From a checkpoint of a small mixture-of-experts model trained on Wikipedia.
Size: 10 layers, 10.9M parameters.
Below are experts of layer 4 (counted from 0) of a mixture-of-experts language model. Rows are named router (the router's row for the expert) and show model dimensions 0-95. Each number is 128 + 32 x the weight over its row's rms, rounded and kept within 0 to 255. Numbers have three digits each.
After each expert's rows: "raises" lists some tokens whose logits its average output raises strongly, later layers aside. This comes from a sample of Wikipedia text that the model never trained on.

# expert 91
router:148120152081144112124112172105063151091164140142116134161175178106144089145118148107104101056135103111103085099096068162176135095146102154141117124155167113168117081193144081102172183105172184110146106145100134148180139139143086144201149097202152162113095138108138151148142159112151102098
raises: " (", " |", "et", ";", "\n", "."

# expert 16
router:137083168107155109119105146138071163089158132139109171166182181086155089162090146072123135065135061106125099094100113170173180108134111164119110102143153115142105124176138062122141128102129153088159072184080119140191148162151093157152145108191171123101109123078159139153146153117149117106
raises: "y", "play", "in"

# expert 65
router:178084157116131112103128144111090160082156201161073153165174145087193114132084144121145120122126074117151122098132126140135142076134121148129062111166154127189090119161126136115135159119112165098184122124115124153146174155142096147166185081156151168109099153096146202173176165086127099072
raises: "ul", "il", "ig", "ud", "i", "ir"

# expert 78
router:150067156091145107086080179120110151119136184175101137131136158097204096134111127104111127118134083104145091119100127150150143101133105147142091123150161122127090124137140116063172182099173174108180121162125084164135181187178102151152149110150136145109113076129155166180175175086197094111
raises: "s", "es", "a", "er", "ar", "as"

# expert 108
router:183097190087133087091097131148100163112183175160110135141154145118198108138076197120129153124135085089154099106086108148166111086147088122151052146173184131118084100148181120105177137095153165106130134134099129142147200123187103149155160114160150149114111111116159155133146156091138084109
raises: "ate", "im", "is", "ge", "ates", "ating"

# expert 55
router:157100172089143110121087162103080158094163142150092169157156175106151095156089145089111101089163081085121083096096087176176141099144092156134114101151153085161099090161164077101159163093157163080161103155090115164170144165139096151162163092161173152092100119092153148149153155097160106102
raises: "\n", " in", "-", " c"

# expert 125
router:148096174081148103121091163113089162095156152146104163170161178104149094161102141094107102087151094106122091105097095159169152103161106162148111099161158089179105091174159097108173175092159159097163103166095118159169150159150088155173157096177159174091090111100153159158153150090163109091
raises: ",", "al", "el", "-", "i", "is"

# expert 29
router:143100159097141115113097147114097148096152147163094166160155155104144114145083124071112102097135093106130110113081092191191129109141120170148121107137154111184101101155155089110167194093163148087165079139056131175199145156156108146164157112144161138096096139050156137141182137102173095113
raises: " (", " |", "\n", " and"

# expert 71
router:140094133108211081091091170096103146116126145156072132169131141107163106138109139075084109091127114065125099108116109188170146110132119159122123111126149081145077081126144098042161155080148172110132125164100139172157150160141107192144139107169119164080124118122149145149123193114181073115
raises: "'s", ".", "-", ","

# expert 119
router:147077175048156124091134136141104139096175136185098147163142139073132082147100148083145139080148095125159087073123102166161124080134102159115092154165175137123095064150168093085162179114146144097185132162085109149150155150153068156155138097147124151113123101122124131160145178112154093071
raises: "t", "y", "m", "th", "ece", "ld"

# expert 126
router:152101164123178079085106140081114121109139186163120131197155155134143117148109138108105107082157103049153117094086109182189126114148103138207091128152182086139108096155129114090141185116153161103151120181116107158141152153137074132142136078159127174076114078111165137145137144082171105122
raises: ".", " (", "'s"

# expert 127
router:170092152097161102090083173089109147089146142147097136146168150097206111192102122089093113116176095105135105120072109165134168083167088163147102134204153089125105102148151120111144157100162176089159113134117112151150166157179109179150153112174147156110111088104155159151189147101172109106
raises: "i", "is", "eat", "a", "ic", "es"

# expert 10
router:167119157092120124124124173102080142086146139127108163145144177105145105153088117075098133107171080104108102104096080185166124104132086167127117113137169080142113094159179087087183189073169177065170104146106117180170136164142111151186160089154158146094108121105169141133169144094128123106
raises: "-", "\n", "|", "===", " |", "In"

# expert 61
router:142111152093167092107117138121122154125153158165048121149136151114194088125113163076089103095124090088150119099119112180176141103177094133115106128136160098150107090134175083047131148120132175113161111165078078159149156147125088166163139079180143128119104082106139170157134186084151079104
raises: ".", " and", ",", " to", "'s", " in"

# expert 82
router:159076140103151116080132147083115170124153161134109145150173137081135114174095141096099084107156106109157096107112076155123160119160078179172096118153143121137085100161148075109145168109132160121136090133121093136206188190195124208146175103151143130102110145102142191152172134129151144099
raises: "al", "ch", "ure"

# expert 18
router:155112126071168087094117149107096159107195147138103167153132152093135098147055157115128149132157126126113094097114117177143144060135114178179076116168166119151114142187128114110164169081146136100163124164104093135180172141171086193132189101141168179112101117093142180174136122140161111129
raises: "b", "p", "man", "v", "c", "w"

# expert 124
router:151111140089161052080161158114106145099149176148102134156153143126146134187087122101089101131119132086122111124065094203130123094150110158166084145176156128161112139148119104094163159103169164108139120200103120130188150175182120179131170075166142177121135119079161159132118165111146092086
raises: "ad", "ed", "ar", "y", "or", "im"

# expert 52
router:156087160133184093081099163120096168107131171144106162143155138091149097170131162075108107080191106071132094091086086160131128124181097155167077094128156118150092052141146129087130130096118203115126119121094121164137156154192118179155153115148133132079133124086165143136169151129133107075
raises: "ra", "ory", "a", "or", "y", "an"

# expert 0
router:157081158098160092056111180108108201130176167151110124140154174112207062157083128114106150092178116116135072090057124173143155098175118127123061143153146133129102126148142113105147151079130149102157132166105115197169138172130083136149136118149122124100126120137144170166159134110138115092
raises: "i", "l", "el", "ing", ",", "es"

# expert 67
router:150065162130134099097093138134109169110139154177081162149191136083192117182118126120096144100164071105133109115076091136149145108146077167128090140160138103148090055146144085112154161096115139057163122135119090127143181153146121160184134117161182176117087153096125154148150174098128096087
raises: "om", "ap", "ing", "ain", "ally", "ub"

# expert 1
router:180112188109147113072112155080102154093169172174091152154172140101176118161115135099084086100160104095156108088085118150150149104161097196138103094179157107150085088157153116094124148109130203103166094148125089152142158151175110161185170100148145144100111111116166164144159168109150108107
raises: ",", "ic", ".", "in", "is", "it"

# expert 58
router:154101154115191105061130176105112144113172136167081171145141142058149100154081140121079073105186124120127115110120119147145148065143110164126092083147160099134111078156141123087148174108126141115133087184103133133148172169195092169145196105135125183112136119101124150167136154121169067132
raises: "ing", "é", "ia", "ant"

# expert 109
router:127095142069148100070080148144121132082182129159088161141143140120137101155066164099135123090163111125157071101111109126153140123136100110179058132152172132156106108132162117082203140100113153118162126137063085160139136148157057166165156120189152154090101086120153169180153159135160098128
raises: "en", "b", "k", "c", "th", "s"

# expert 42
router:130119139103112085121079134096113144056133205134085150146163169109141123125096133101127156133146122099182102125104103160155133110150092130172081131190198122166104106158189124118140144083152146114180094141122131120147169135177094144167188110152162165113095134079225167140174133107126091115
raises: " |", ".", "am", ","

# expert 54
router:181088151090125077077128161132119153103178154161080187133134155094170133175064119085120140107159095122161111098094085118136120117147100137102070159155151118130097100189125111090151149104112141121138147141078089121168190152187112182156168084149137171098108106065144134152183167107114100110
raises: "es", "i", "e", "ing", "a", "c"

# expert 115
router:164091161098183098100093165111101164094163151158099163166158160092167088165081153097098085092154097102132097086095103156153166087152101157135087093155155102150076090152155093086152167095159172099169103155100106167156161166142102152154163103155147154103097096102150158161152164110161097085
raises: "an", "-", "i", "\n", ",", "on"

# expert 25
router:173110154090124110108114138119102195120154164161112159164150147066167074143116171112143129098152062110125104089082117149166147105150117171159102101166147068157129103156148122104137177085120145088195124160111089168159144172132085184166171082164147164100093133117149142165181156075137121095
raises: "ain", "an", "ight", "hip", "ent"

# expert 112
router:157101142124135104111090161121089170097148132162101170144164176089138100197119133112096116108190094111114087112094117142171159097151059148139120109156135121172118096187136094104152148099160159096159080143121119126162178165192102152190141117150195148114108114063174150148184139085154096106
raises: "s", "ceed", "ied", "itation"

# expert 92
router:187128175096143096127117194112083138105132141198080137133169156123156098138126141073122147090128113111093093106081091186141120110204110154146110124157140115145114115139137101089165185115161183124160117139098078163147150122147114168151164083193139141087108136123169125151142162073190075087
raises: " and", ",", " of"

# expert 21
router:119091143136187103103130147099066143066216180156096132140181160081164085127111114125078136104136120104139088093089125192143115088137100154146131126157153121148091112153145090123142200091128159107184122158123115139147135194153094147150172090162128176113110116086147185164139151153161090106
raises: "eral", "uel", "oint"

# expert 2
router:190132171134126119081146157134100159118165152164070155152174124089144115178074142115112136145143122103163092100080083155138118096136105155155064127155131105129054100153123107109174159101137173128160132145097137151153188154162084166182205125141131186063124129096169129155190149122136121110
raises: ".", "um", "us", " of", "u", "ants"

# expert 121
router:157074175116157128086103144115091158120166180170120146145188145070144104138099147099116073083151067103165116108114115145186155113176108147136123095162134106167100091159192096109155163097126148067148111138101118171142143144180086149170145071147176139102113123108181157139157177112163095088
raises: "ac", "un", "ul", "od", "und"

# expert 66
router:154108164115122137063108130128118128056168176184079178166157133083154130157091149109139126124121057106139105107116104131145135090145089163112073156141141114184084101176168119092115171105109155063157085128119114161154160155146121167195156088133153183114107144086164144157157170130108120071
raises: "an", "am", "ill", "et", "u", "a"

# expert 70
router:187109157099142121081078136109119134112142169162074147175149166078179113154132182102110107108140105098129111104081082168157140096136068190166103159199146098150098085129132108100137133095110164085145085148111095147176180135143093172159154073147143173110103146105126127175112134127178126077
raises: "am", "ab", "ag", "ights", "at", "an"

# expert 5
router:178102155100208095111084153136102131113136179151120139145162144112169122141115151105131081098135087052103125133119105159160145096136091118183102137119143105170100060141203108092151164101153153103146110146102133149142169148145107179142161094145130161110070129065191168134121141079137057097
raises: " in", " |", " of", ":"

# expert 50
router:116101172124158101120126162105103178090159152148120146180155137117156077158115132092121099064127102094107099089109071168191129103136126129140125102159181126198117081170181079111152160105138158090147109148104132169159131142149059135171133104187137163092073095071147141133156151110127064098
raises: " |", ".", " in"

# expert 23
router:159114141122162091066099152145119157100165178153080138179175166120155135158125168084124109116150102077171106072112134151151158097167090162121094153146170083137068107149156092109140149089122125109140055128131123135154142138147118131141152105137140146106064154079179218165125148151125062081
raises: "it", "ity", "ent", "at", "ate", "ap"

# expert 15
router:133105135111185056129122180099104149071140162152101198165159151113124097155116115106105089099148124098103114109115091159169156128181107117171111091134160083186072105185143084105171170096142146114154107150099133138132140144135113148149154111138156151086066112102192142140142171073164064086
raises: ".", ",", " |", " of"

# expert 4
router:153075132096197070096131152152104156098142190182107188140128160086147102182077126117145138137168102109157121099109121151140188106151102139178064106140155114171126123175145103121180142093124154085118113170098119164177136135169077180136185105156143163082112131101185141155154133103126095129
raises: " (", ",", ".", ":", " |", " and"

# expert 44
router:128084152060151095117118140128091137094144160148121161156146163056141133152089186100146153109122103112139134134086095171156203095148099161137094144179165124184125115148161101095142139108184139098169069170073090145152140153156109165144178105161159160114107116122171197184152130127140076116
raises: "or", "in", "at", "ing", "ut", "ar"

# expert 84
router:121067147113187082086133179082084132086171155154101169158135147109139089143099121122137139104146131084080112107107112144137167109144098129197094120134158113179104102154151124134170152081189162102138068160098155132145136159168115139143169099145144193071103093104186179167168150120135074132
raises: " |", " (", ",", "."

# expert 38
router:133088152110144110116090156104062139086186148149110146148170145091179090135112171091127121075131059103118085096094093147166157109150121158136116105150164118183121108172160092096120151099128159106150091160114138156184155151139064135185138122172156176097073112099142188171159159100167121094
raises: ",", "ers", "–", " ("

# expert 45
router:133083171089119082077101122126123157117206144165092127174166148119192129156114185092093082115129108113149131107094112179148115090132122126128077142151211101155092134131165112054138141109141160076172106133110115160142180157154120133176150099170159168122131117088130148161133183102125072096
raises: "est", "im", "at", "el", "il", "i"

# expert 26
router:151103157124142052133147174132119148112141147177087157143133154104163099117111153106132144118110099107080111126092088131151148094194114139139048150152137101189119111130140069107146170104150150106129100131079095174152142133155096140133186105169172173107055127107177167181122172070155077092
raises: " of", " |", ":", ",", ".", " for"

# expert 30
router:164101148114139117070105135145117163088158178195048171162182172086164119142109151118097131127122100067095118088082072143148127092161093149143090135144163106127102081126158087091128138111118151065139103133130096160136164162154103148203138084147124195123106141093140164174120151092134116096
raises: "it", "us", "ib", "io", "as", "ian"

# expert 103
router:147107181082154118124096145101059150080173144143120136151174180104140095186066127065134115119137065114139078109106109153177160118155101168136114103142171070163119101153142106115170166095141146054137087159085111137144147140142074142164134088161150137089115109064152160139160144085146112105
raises: "s", "se", " in", "or", " to"

# expert 47
router:156115150076168051107136145137103130100160122156091147135142136107144106156069144083112146109133125099145131106101111135136202121173062129129069101146154099162115085138171093090162136107201170124163107177072105140150159158141081130144145097200126174093118097087141189166159169114140103114
raises: "ction", "ac", "z", "ator", "za"

# expert 114
router:146105193079152119119085152124068164084179131144115134154184162108142092178081125054140111101132063114135087108104115171170170118153110164134109110132172086170112102155138107113173171095136146072144093163081101137149155150139080150177134099182140127081114108067144146138152142089140127097
raises: "se", " to", "s"

# expert 104
router:164093161090169091102085168100098171089172144165093156161163153089154089151100159092115089100163102098133097079106094149158166102151092161138087098154172101145107094161152091071162154098170156110166111166090116161163160152163108159164159113142170142109099068114149149161154155097168094098
raises: "r", "an", "ap", "on", "-", "s"

# expert 93
router:154110151087180117069103145158119163107173170153090148154133155108149134142047168105109150141156090114156120102100087184137168080148111180119074134168191138121118104149134096083156138092122154098143142154081132169160187166161085174160153110128133132104131095115133170165144141129192103058
raises: "ic", "b", "re", "it", "id", "ig"

# expert 107
router:127099151098148097074148166128106161110158192150101173149157148110171112195096098096092123123172128105145084124083116152168198095156086147158062146154153131150065124172161102114146134112157139115134111172107157147154128190110128135161165090134133184093121164091165185143174136138189115094
raises: "ing", "ed", " |", "able", "i", ","

# expert 14
router:168106153096128080103125133123122122104127139168068152127136131099172119154112144079154135099155106101166118110110107134139135097167103151139064149169158092170121122148154124116167135111130175113142099158076083119154164141188106165159219110199181177089070073096193141165151158093127099139
raises: "-", ".", ",", "j", " S"

# expert 85
router:164084151114149088076100153098113154108156175171101160161164168082174095166099141087100086104134114094147094088110105164147155069136089168148087111169153117151084117150164101092153164122144156105181091148099109154172148148175114169167166067160147146103102084093142153156167175099150106108
raises: "-", ".", "el", ",", " in", "ec"

# expert 39
router:156108152069142102111097159108064150110168146141116165161173160086156068137109164104119092060135071113104099106092087151163166093168109161155104101147144102156113092171138090109154179104174178097152092160115118142192151144140085144178146099163150186111089126112148148159142160106170122098
raises: "000", "°", "50", "33"

# expert 11
router:138117171099154101117098169089116151104180133152115164170143151124114078163117118084099131094126120110090107117104102189159166108149114145189126102131160129178106112194155081120172185088167134074143129192098109149151166128173088148169149094183125173050098128108185139144134128102157108090
raises: " |", " of", " with", "f", "d", " ("

# expert 106
router:206106142139171074084136149155106178122141185170124196121138143052155110190088164084152132128148100096118104109099110139149184083164124157112060103141142105158108112159144105114153150088122174095146110144089130182159142151152088145149165097162149149088120126082132175141153147100111088083
raises: "ur", "el", ",", "is"

# expert 83
router:178107139141135102123128180106063137087150160146101195148178162104130109217128115130135131116131092116100101102078116134160128119196084140163124095163139100163105109180156114125150189092142167098173112140120138146157160137185110159166143094165162147114059105066161120144170125065138107116
raises: " |", "i", ",", "ie", " (", "as"

# expert 111
router:148114164127192104113102158111103124125158130160083128210139146124143125134109176078095088077162090072113113095081098170173165113173103129136106087142183081153078052129163101073142142082147182118160124147095150172128151180145105133152130116149124156090129111117160141135154162084152091092
raises: "-", "'s", " and", "s"

# expert 79
router:154081162115167085081110157090101172090155160162087163154168166094183104154096148101094103101148084101152103079092101153151171094155100149148089119167159108161088094154175097090174150108153158108159093149095088158150171147150102151168160093154157147112092116100164170169162162099146097101
raises: ".", "ent", "est", "it", "i", "ing"

# expert 102
router:138074157132161114093098151141101127122152160153094165131156128112180111187093101110133134100123066085113127118103125149128146100178089149156068130167158134137095110142180131101194145092153192112157073147119083165133165171153106154143130097138135144117085146096194189191144188096139067123
raises: "us", "y", "um", "ym", "m", "."

# expert 46
router:171116159103127120124121182132081158073145137137103145139143148112166106149087125091131112095155069055120095113116080193152130108140086173130121101137189083171118114140191053110170180092152163064167104148100108172164132164148108140187152099151158157084099103108146148135164132103134119110
raises: "-", "|", " ", "\n", " as", " |"

# expert 86
router:200107139105124102094099160123094165083148122129110156162203174100149087176114151122066106063160096115132062090073117151155132117139063173159110128143152107129103111169148117113153164090138157082180091164097130138158155155145113173168177102150160130100117135116176136160144146079162113095
raises: ",", ".", "ess", " ("

# expert 24
router:138096171101126090111110133087090147108182130145102152209139160099167104175082164108092142100151106111161090097103115156164162077119121153157100134162185115133108113148129071092185146082115156042175125150098105142161167169158104178157168105159149162109129147114135155164118173136165101086
raises: "el", "it", "ski", "itz", "itch", "an"

# expert 48
router:142105176074139106113089175117111141101143142145105170167156156108144091148090146108110104083174094075144065072097100179164150078148111171137111096140151105187077112171165086111144150115171146058152106156072094173172137177134094162156161109163160148104110111084135135143150149096144113103
raises: " ", "\n", ".", " in"

# expert 98
router:166100168096151101114088170108088160102160151151099163161166169092147092153097148094094099084160093102108093097093089160159148100164102151147117110150161088162092089174163099101169167097161167099165098160091124159161154152153089164170154095161166168088089118095162156163158150089157100095
raises: " in", " of", ".", " and", "-", ","

# expert 53
router:138099126134173093062124134090116166104140166146102189162130163072142118176109184107111107096192110084150124111127126154125118118207087120159062103129167087149106082134154120081141146103130149127134089145067114131145148152169099166167158132143143177108103139043180152177155154105133096139
raises: " (", ".", " |", " to"

# expert 22
router:183103132120160107099152194141069172090146154128131165149131185088148101158106117109137153066178119101152070090117090144170124099191070155154112124149192082141098119168148104130136164090140130134125115149097145142156160151137110204138193105167134146092114154127181163163145145079154104109
raises: ",", ".", "ry", "a"

# expert 88
router:144112153111150100114129137133108125123146152152097159174120139081151144171120182095125146114187092117098107105110065133155172093165095138204057102157190071189129100143150131108150135102140140115152126160090122149150190146162084134183167117163142163128091097120192151186174132063123117140
raises: ",", "b", "c", "a", "ior", " t"

# expert 27
router:186121155124105106128145133119097162100150153168085138140147157101142072179104105104087128106171103126132076083057122152138121083163109160133113158153142105155116105180165117076183194109165210124178131137098098145163155121156102172168160089195145140103100141096191137140149127078128109114
raises: "i", "ib", "um", "ase", "ings"